Weights of a small mixture-of-experts language model, trained from scratch on English Wikipedia: vocabulary 8192, 2 picks a token.
Below are experts of layer 5 (counted from 0) of a mixture-of-experts language model. Rows are named router (the router's row for the expert), up (a neuron's input weights, with its number), down (a neuron's output weights, with its number) and show model dimensions 0-159. Each number is 500 + 40 x the weight over its row's rms, rounded and kept within 0 to 999. Numbers have three digits each.
After each expert's rows: a language model's description of what the expert responds to; "comes before" lists some tokens at least twice as common just after its tokens as in all text. This comes from a sample of Wikipedia text that the model never trained on. Tokens count by the router's weight.

# expert 58
router:460566533539447469477466449466503519517514475496501482439507505412536477529478446460536519546554503521552469483506532559450583536546454504490484517467454465464489410503441476456557549494517541513513565425509528480507515523464555470574452497508530559573474472525481525506496544476553454530548554544512551509452461482483427482509539490481456539514471539498588574482486437508507532389547501516435437555448496521502542507532432455507491584474433488505455456515509539541483487429521494
up2:534423478533551497555478548446530507493546498508503509516478479428570575486587516407492531537497549418486454513501452516454405514468482558536468487475525466462479526473491513412473508495542493473534505516507492526515448498452454468478525490556441495476483441550531473552529475488523480454539617500509467463489493472521462558562517490526532521546491397509564562456508492529495553434476558441471508477489487504542571511535486536530484515509414492464495593477487533532466472430465551
down2:536478450545495524505498490464481520537510502457502517538521403481446562502483568513518538491547465511496516498456462500533501468465542504442522532537514550526452414582541485472457495546497461534477453412493440482567588501559528535492501492540391525516425487473514489519457510485474523531513484496502533529506526479464515457459502539496493519509548495440510450494423450529474489464518439501516549503481500483488503542547573507384554525519443626486552474480509399547592450516508473
What it handles: Mid-word -i syllables. Syllables ending in i inside longer words and foreign names, such as ti, si, ani, ici (spatial, microorganisms, genocide, Collini).
comes before: "on", "ng", "a", "ons", "c", "ne"

# expert 5
router:484524537474526478515449451453493465515482444507577471543545499498559417516455468452468507559462548509566517491431543520472465499517497444427521518467485504522554441476457474452451525436536510593571566476543536460568490563544496512547504583493449549585550502535569494493551528437489515467432494472509552506551529433528505486552537469556506543539497561453498536537520502502452507548485501487455505508450490517533484500485475533451561506436457472568486459513537405445517513489463489
up2:498485507541496497499445527527432492457464497546566530472474477448473442479470476455457473576485402538565533490504610533512485537558490512460427543494576462473595517525567457466548534496443539483475545536514511523445513541540481489463491494503584510506543517523499517485448518444523460377425431456523559556488508508527449491475468529485476507405498453452459523479506420485521557528472520504478492551497510516456520465498455463476518532533537521454508509539514553555580507515485468
down2:453570442483503509447510519494571550542402464457465518497475477518526529503558458508501522531505503488557427519520498454498552512505570538516466488453491477563452518571480524544512412515523496460501522548457385504558438481454452501419507494475550454574459425505574588491541513480487466514548478494494451485587489533553432555515524580532497516548478551521485525577452491516510487428422483468452524467536487487552477489474480499530512492460504541491512490482525448465452484495555521
What it handles: Possessive apostrophes, word pieces. Apostrophes after nouns marking possession, as in father's, mother's, Workers', plus mid-word pieces such as acc, tic, ance.
comes before: "s", "ed", "d", "t", "ated", "ase"

# expert 41
router:530539513518545448458472440519438454515567494549594504508527564501487470471510482458501488442482534509495455448430582512563539499577518523518486513474508484543466470478484433473506456470492518550502590442511474424510519530552455476497399510496493543522516437590512444502504535470489447502536521550486605474496537439466493492528538448530449498467511516526533544451535443492415532514523499466534507551500492466568551518502449482527570507527478553444535470538549439479535427471453530
up0:591466552443427516403526467542477552440537527547542490463483524508509520505423516489486510500484440553501517507491575522502500511471534537522474550555439540521528492512488509515525478472501502572554524543538399492513504470488507567564444453518461526506498479405496502401432565484488551470496561482521538534543463525529458466469398510464570472459516482482446480518496440482469486513496516452513560510541511500455577493480523481510507523496524555437443543486499479606512443498493435
down0:492497554546561507494465392452474475508541508465445550508549500457508503539525467491533450413494563501450511491541519531479519546543504474499529475482496469575503492519546491479555480540512461473435540512557484515485537471510513546525531537493519564468453530509471474524555459554525426537517469430610462509499451498457487502477488452550517567380508421432510474473507503551562496512521516426536484469458555561542513510495509438468514511405488403574494475550459531477505548506523516
What it handles: Infobox field labels. Field names starting infobox lines before a colon, such as Location, Binomial, Class, Coordinates; also bullets and coordinate marks ″ ′.
comes before: ":", "}", ".", "N", "W", " office"

# expert 40
router:442551499554444450465468499482473486504520463556553493509511539480564511508481539470437563513494541488519500537493582507469480463517485558506492493558478537491501410458485418522488497501486512499530551467546446480458481519526488551485542546555503505515572485581538475489583507453492461431503549531485572513491534543510426496553457413523502540495463501562539569549509489437401487443544559501515451488470456409551541532509476466490527525523483485495438452549470485464499449510385533
up1:440524371532547512469454478537508536484509544584514492441518493518480587487472552466480442526504496503492476479474535507455539541470546512500493499454481543500554514467525454487513479493514525491552504526448566443485565524568511502496531499566473485454499433501451552424503447491463501488498493514534482600611517531477426458526465440549539485522406508454561531484541455551416485518525513466490533531573539550455513561458487512462524528525456451515485455553484436489451461479498547
down1:514463462476547504515583538457516459447536515483509496623439446458500518505506451501480538479519483479498497506534544510457438494540476511510481573511518482481458475541549519502471496513440454525445513442553491495506405482515577473547505484537450518554524531511495549557523538502523447521516523584509521435457469489500398578493396500507461538442477384513553475493502508478480492475583520507514497579549464453502482465536506564464432564546525540467500488534436509521455474520475457
What it handles: Past participles and verbs. Past-tense and passive verbs after was/is/has, like played, released, settled, originated, believed, often followed by by or in.
comes before: " to", " by", " in", " on", " as", " for"

# expert 7
router:458537467492511414508444469464483526543543486550540464418514587461526429505473502495486537519556544492573454508428528531496510519531503500497486464500451477543512483442434456518532407525558528527553544455558471410540470526515516542485484485514503479523541499550500492422479593435473545484517585553456563511496534515585537473495485462512554517492546573527524571538480486523448485518584509495533451538460505436523517504535480450476484513480440498522495502564517426438515510475469546
up2:439547522510451419525411547496506449438551565512556539489456521481454571527570519510530476540571580512500526479535507581580544496505435506409520496533454486475484544482447495526491489497449458545487504541492521525485536532507494542511419486494451471470442486476548529516501437457454485446521562536554537529489522492504429507540478453528505524538489448589424518546494476495532445451494513497489537545474491532466545437516451499500542439490516515445425512571511409483464536485478506
down2:447437512524487479514476407586565507501532553439488476491517424496431393462546462480477448511494527499521506483554492506598511584446494449559527548449449457553501516462514449530493510434498480550481552498421522547551515538481507474436467451483549495504426489492528488488511499447530426488520454541461483488493508423510530514529419468491555499456523510468501513520441524471534568541510560501526507421453478466476510487545422514423485500496506465460423460536545491491526532493507513
What it handles: Clause function words. Function words carrying clause structure in running prose: relative and subordinating words, modals, negation and adverbs, such as which, would, not, however.
comes before: " be", " he", " the", " have", " not", " it"

# expert 27
router:534496552615511456517416491482494515489493463534544469462539556509521495514512525493447500462467500452550463507523534477521563527562479508462507544540494407531499466533518437498535376464498532555485576470548520465505458454507469480486478492572436530563546486527493481465548580468502495474510509576430516522495552497500457408501487453559522513570547563484529511474527409473515542492504435529512521504473490518497548505530485527501502498444446503441445470570461431506438514502444562
up1:504505519473524579437537460506465473496529455546467518496440540436527468486516508561490592482558531435488462498546442467551552444436494495517446509512481510543523473492437522458554458513520493560508545498515499539490550526492535509567469518531509517482477544381468507476506566471545552465471478434507465534473485545530497555438512457459522518513486503475467480465610515448497492419517558538500508483527575484457544471457394487445462516517569496486423480489568490467447523585521506
down1:547462439510484510521599503406541547513527511546513542515498514484516475445500527493535445554424506540556535529543529513518474499485423431527500452514451528563451518478571524494528567479578509539483490521494480552481441489504441471514494453452461508495502543563498461521424479536405524477507539538492504479421491519541497543543509522430454478461507480517528534473462471428477494456470478440420467485424471530532495551504538586517501532507419550464586473452503537460426501531488505
What it handles: Markdown table syntax. Pipe and dash characters building table rows and separator lines like |---|---|, plus row-start pipes after line breaks and ranking words like Runner-up.
comes before: "-", "|", "  ", " Total", " Win", " Year"

# expert 4
router:451557485522522446522444435493528508495512467529549433475516521475572440491474507492479510492507561434531517479423552544491531539490531444464483480449445428505496459440470446542544434484564500523518537431570472465564448565519493554536488513469517525528543478558515444440528551469454573478462548569413571450510570505537487453452498466530527533488490547525513512520482481534446448475565502469554478547464483457517530529534443480472519529462436456503486526551577484456511455521469541
up0:512500441533514493464489484476523497456584475489509484489551539505494532510472516506445437424540483435559476495516453474534549481482453522549528481510406468503533450467508531540452516529489530496511481449503430510520524423535478487467489505469433513541534519549422560507479555519488557436454505533522554507509502442621591462562521526516495496444555560501470485451520501497525512512576597498460505462508518477443584513508397578491497469522469434451488468511531483443481527449560492
down0:486479564455524524526567503538565517516464515420506520388554494480506476521478442484476612556509468477499499460469528538532482491428465406548510494509459478514508556446464528489493497476486463448547502575509493464492461426500540489518457425487451519491476484467551485505571560548534506482444461461551510578491534488395454541427559452479474486538513436464500494519512441462459488467514450479562584531511480423522486509500486474487510440502465451544500536443531526562533485505466514
What it handles: Plural and verb -s. Word-final s or es closing plural nouns and third-person verbs (engines, Letters, obliges), plus table pipes and modals would, will.
comes before: " of", " (", "\n", " and", " in", "  "

# expert 13
router:439512540541503436493462411442510517577535472551585442476467556498563513482530544505463497517505554423564492468450559535454464529552471525437508519490453474486500465477447464454506420481522467529538516475578463503584504467497574512508513546515503575537549481527527437489472532486486584466492538529442544491495501444510505472509549487492466510509463468518604538539470495524454446480541548503478444507457444451506495522570463499530526542519495504463500496519565435438539454506419533
up4:469528537534474462468496503472521470412515517520501456502493538536485472573508529578521465503443474482487418552562587496494562507511501445446510530517449480435504514548454491470540475481470552509507495553539450457493519460530565457487507559459503524442558473490516472486506535471499514514528561431441560584467477485536499560607502530482495475479523494499475484419454524487436567456522507522516518482457504500555493470455422454584503583485510431541523573499519508546497466595432515
down4:535497486522498454500550444496498520592493483564566578525496448510539471478545503495476496505462516453548513478498461443502471435551415470488480581428511523436534453488515470525450549571491509490502538401459449489447475494505505454477418516515376534512515472479567470548395517507519504487542461489482457499519470522438489453532490525508475487498417426538463534536538544497512516541469470463470486504525485413461470514466470505454510522500573557527445518554481513459536558543515446
What it handles: Plural and nominal suffixes. Noun endings and whole common nouns in prose, often plurals before of or commas, such as -ations, cemeteries, services, areas, positions.
comes before: " of", ".", ",", " and", " in", "s"

# expert 32
router:475478495473520438460464511468437512426506402572549461514527546420494553489516546526491480482502503453568466496502547538463535506566473509483510479522503456485482480541471453508545444496570543513574496455532496475510459504573460484557493528531483518526523504539491536485550589466395564527515535545426517557506541474507454433520493516489515540539494469510498565527538449504429514501553428478504450581458474449485520539461445541503514575464447556440503477548483505413512539534453521
up1:465510527580593457510581424556490478474532485578433428567507480496434485500546446496440519495488527485448442417514492542457465540517508479492507499485459482505452481529449517506468508532516463495508530506449527489467545554435458474491512468572534452513501494426453456494527586516530474515481455454526506483508464514530490445437549470489540482508530538500533503565504465383535497506555518476502537539516513537484533416532510460555604476532539485530530508471538610449517468542500478
down1:570442475498416508573521529544491438552522499442500480548524474480535474465469422447475500550535502515491485586535510460566559481526475496551433532503440474480488465576529501505588490555504403525503472480468522572506475495483547462459433481500528480458470494533532475517508585452451484497489476543450490403528477499543518502523495548518504497482506500479454512454527420481536469635483497506533531499495477464500492469507468462451474527475497507420462538498439437516468566532586533
What it handles: Copula and auxiliary verbs. Forms of be and have after a subject, mostly was, is, were, has, had, as in he was elected, it had slowed.
comes before: " a", " been", " an", " the", " also", " not"

# expert 8
router:502505481579551480487471390507465427483471485563533439529545545518528529489521549448478508432551531487502482527430544500473489541490473556469535542524475479498590493505407437470528425523565504498525559444560440474568436526523476494517496536525497526570524496547537474483482519440462538464485492516466526490486544473514505527436503374528507509478499561505608533544482428468450497500546491499488519546520519495439519475491488403545491534504455519462456480517504548440494469468517544
up0:485388521501421550475547440546451522533460501546460523445434517486469416540485475448520513523501472542461532491474550539491494486478466499431500456539487579533572494501548437536465465452493461516499511436482487499512449495446456527534499486532539559531542430554505513473498440475541597482450550446496497544472567506497479518444472554534540506514548501487534553514436478516474494517492472434460507514508492571490560452451477449515548495509528591553450492552505519562535535488405542
down0:537535449553477505448460484476492507486484494534517427485493537551492508538551505490504530490377509493429559521485472405491521466495509469553518482483446480517445492430540598490472448452526505553532499499477562445487471532560462464475504468537517452504537494523531487591500543498544488485521527521557450507420546484553451530532540508499544444490504525555542451544578383556538509547540590526459496455461497489494456464540475541486460549521455491472569447487445485551482476474545523
What it handles: Table column headers. Header cells and labels in wiki tables for elections, music charts and episode lists, such as Party, Candidate, Directed, Albums, Region.
comes before: " |", ")", " (", ":", " Albums", " hold"

# expert 57
router:451486476536542495521488426441539506519512444530532489538504509395578475488506463517444492470604494479494509522446586581575502523523489464449467453526481475495526486525462448496468455465522516513551541416552528440529457492540464517462460503478502570524495482525493525441521537515445481439536507522464514446492541502504506496467494430507517538498450546481515502529453499502482490473519462458544553469480523494503531564571468557495585519395458487468517429624490490513456491562551558
up5:472514472543513499453498515444537503515373446477470515574548489448504478429462479482478492558485568478495576429587477535492539431484449537462465501478569546525498459509478512571503540471489526470550561528553473476507493538424471526472438448552549472491521477486509508497449566427554576449520428456468473504549473495488551540469512499490487530540431545523493480485479470420500514500424529540449433531540570501512528512530540496521534482488435542507461562550523474461547481476529506
down5:529500546447460483508547566508585495500479519420488478535515401550600445540474505525477428490543452526460520454452489428449463480481478510526437612529512497498485507474530520478534471508441487485456559445514519448454516553453563540483523510539567498486494557412477499545484484446483525505557542538536480547481497479481479507477492464506542486444478449563570429522526591403535515525521543554491472510522548480576502478447542530459547527528478497472503518511528481534538500471531541
What it handles: Capital letter initials. Single capital letters opening acronyms or initials, often after an opening parenthesis, such as (C)FL, (C)NR, U.S., Henry B.
comes before: ".", "L", "P", "U", "N", "O"

# expert 23
router:477536451528514456535498454463509481517546448544560414461531550506496517515513491518462521576476603450480469504490551545522497527501476436462460482484452394500562455504492449516582391497512489494499574427549491499597443517487505543460472499498468505532523450549559507497563509457469504500501576574481560457518506489497462447459552436574527508479527578493496506473532515536469485436555458499565483508500543458546520552544489498478491505469481461473526499556519465474453463474473568
up1:548548452634468500497550505526467523585495531501476439480486544441411518461487507483479481499469560450494438516516570536483574462522480457548505481550511437547560525534549486457518478539498466470531554386478514484548509499522543491463502528468506502576533486508512451519561422551476541467463494562537481527466477498455459502396527485532502536526530513450507454440526484521498523515552591509510482494499467475490511517504518536516459459440510480392512496564533529429441471492519469
down1:508545475526515527387528496493492513500558515588482557559465544499511448469441530493486471429506398483548416517509532448552522490524478524552456550447545554474512502479548456542511463522472491386595436517499426523487519462484491441547549504554524489462511491476511568495466504534467508493545451557497502502508495405429527476469557534470511460512440519480479453536513446434497472558554487466533504531508540496496436407491502492518431530466463526504489551487490487538495555490483541
What it handles: Numbers in tables, scores. Standalone integers in tables, sports scores, stats and data lists, such as 13, 26, 40, 65.
comes before: " |", "–", ",", ";", ".", ")"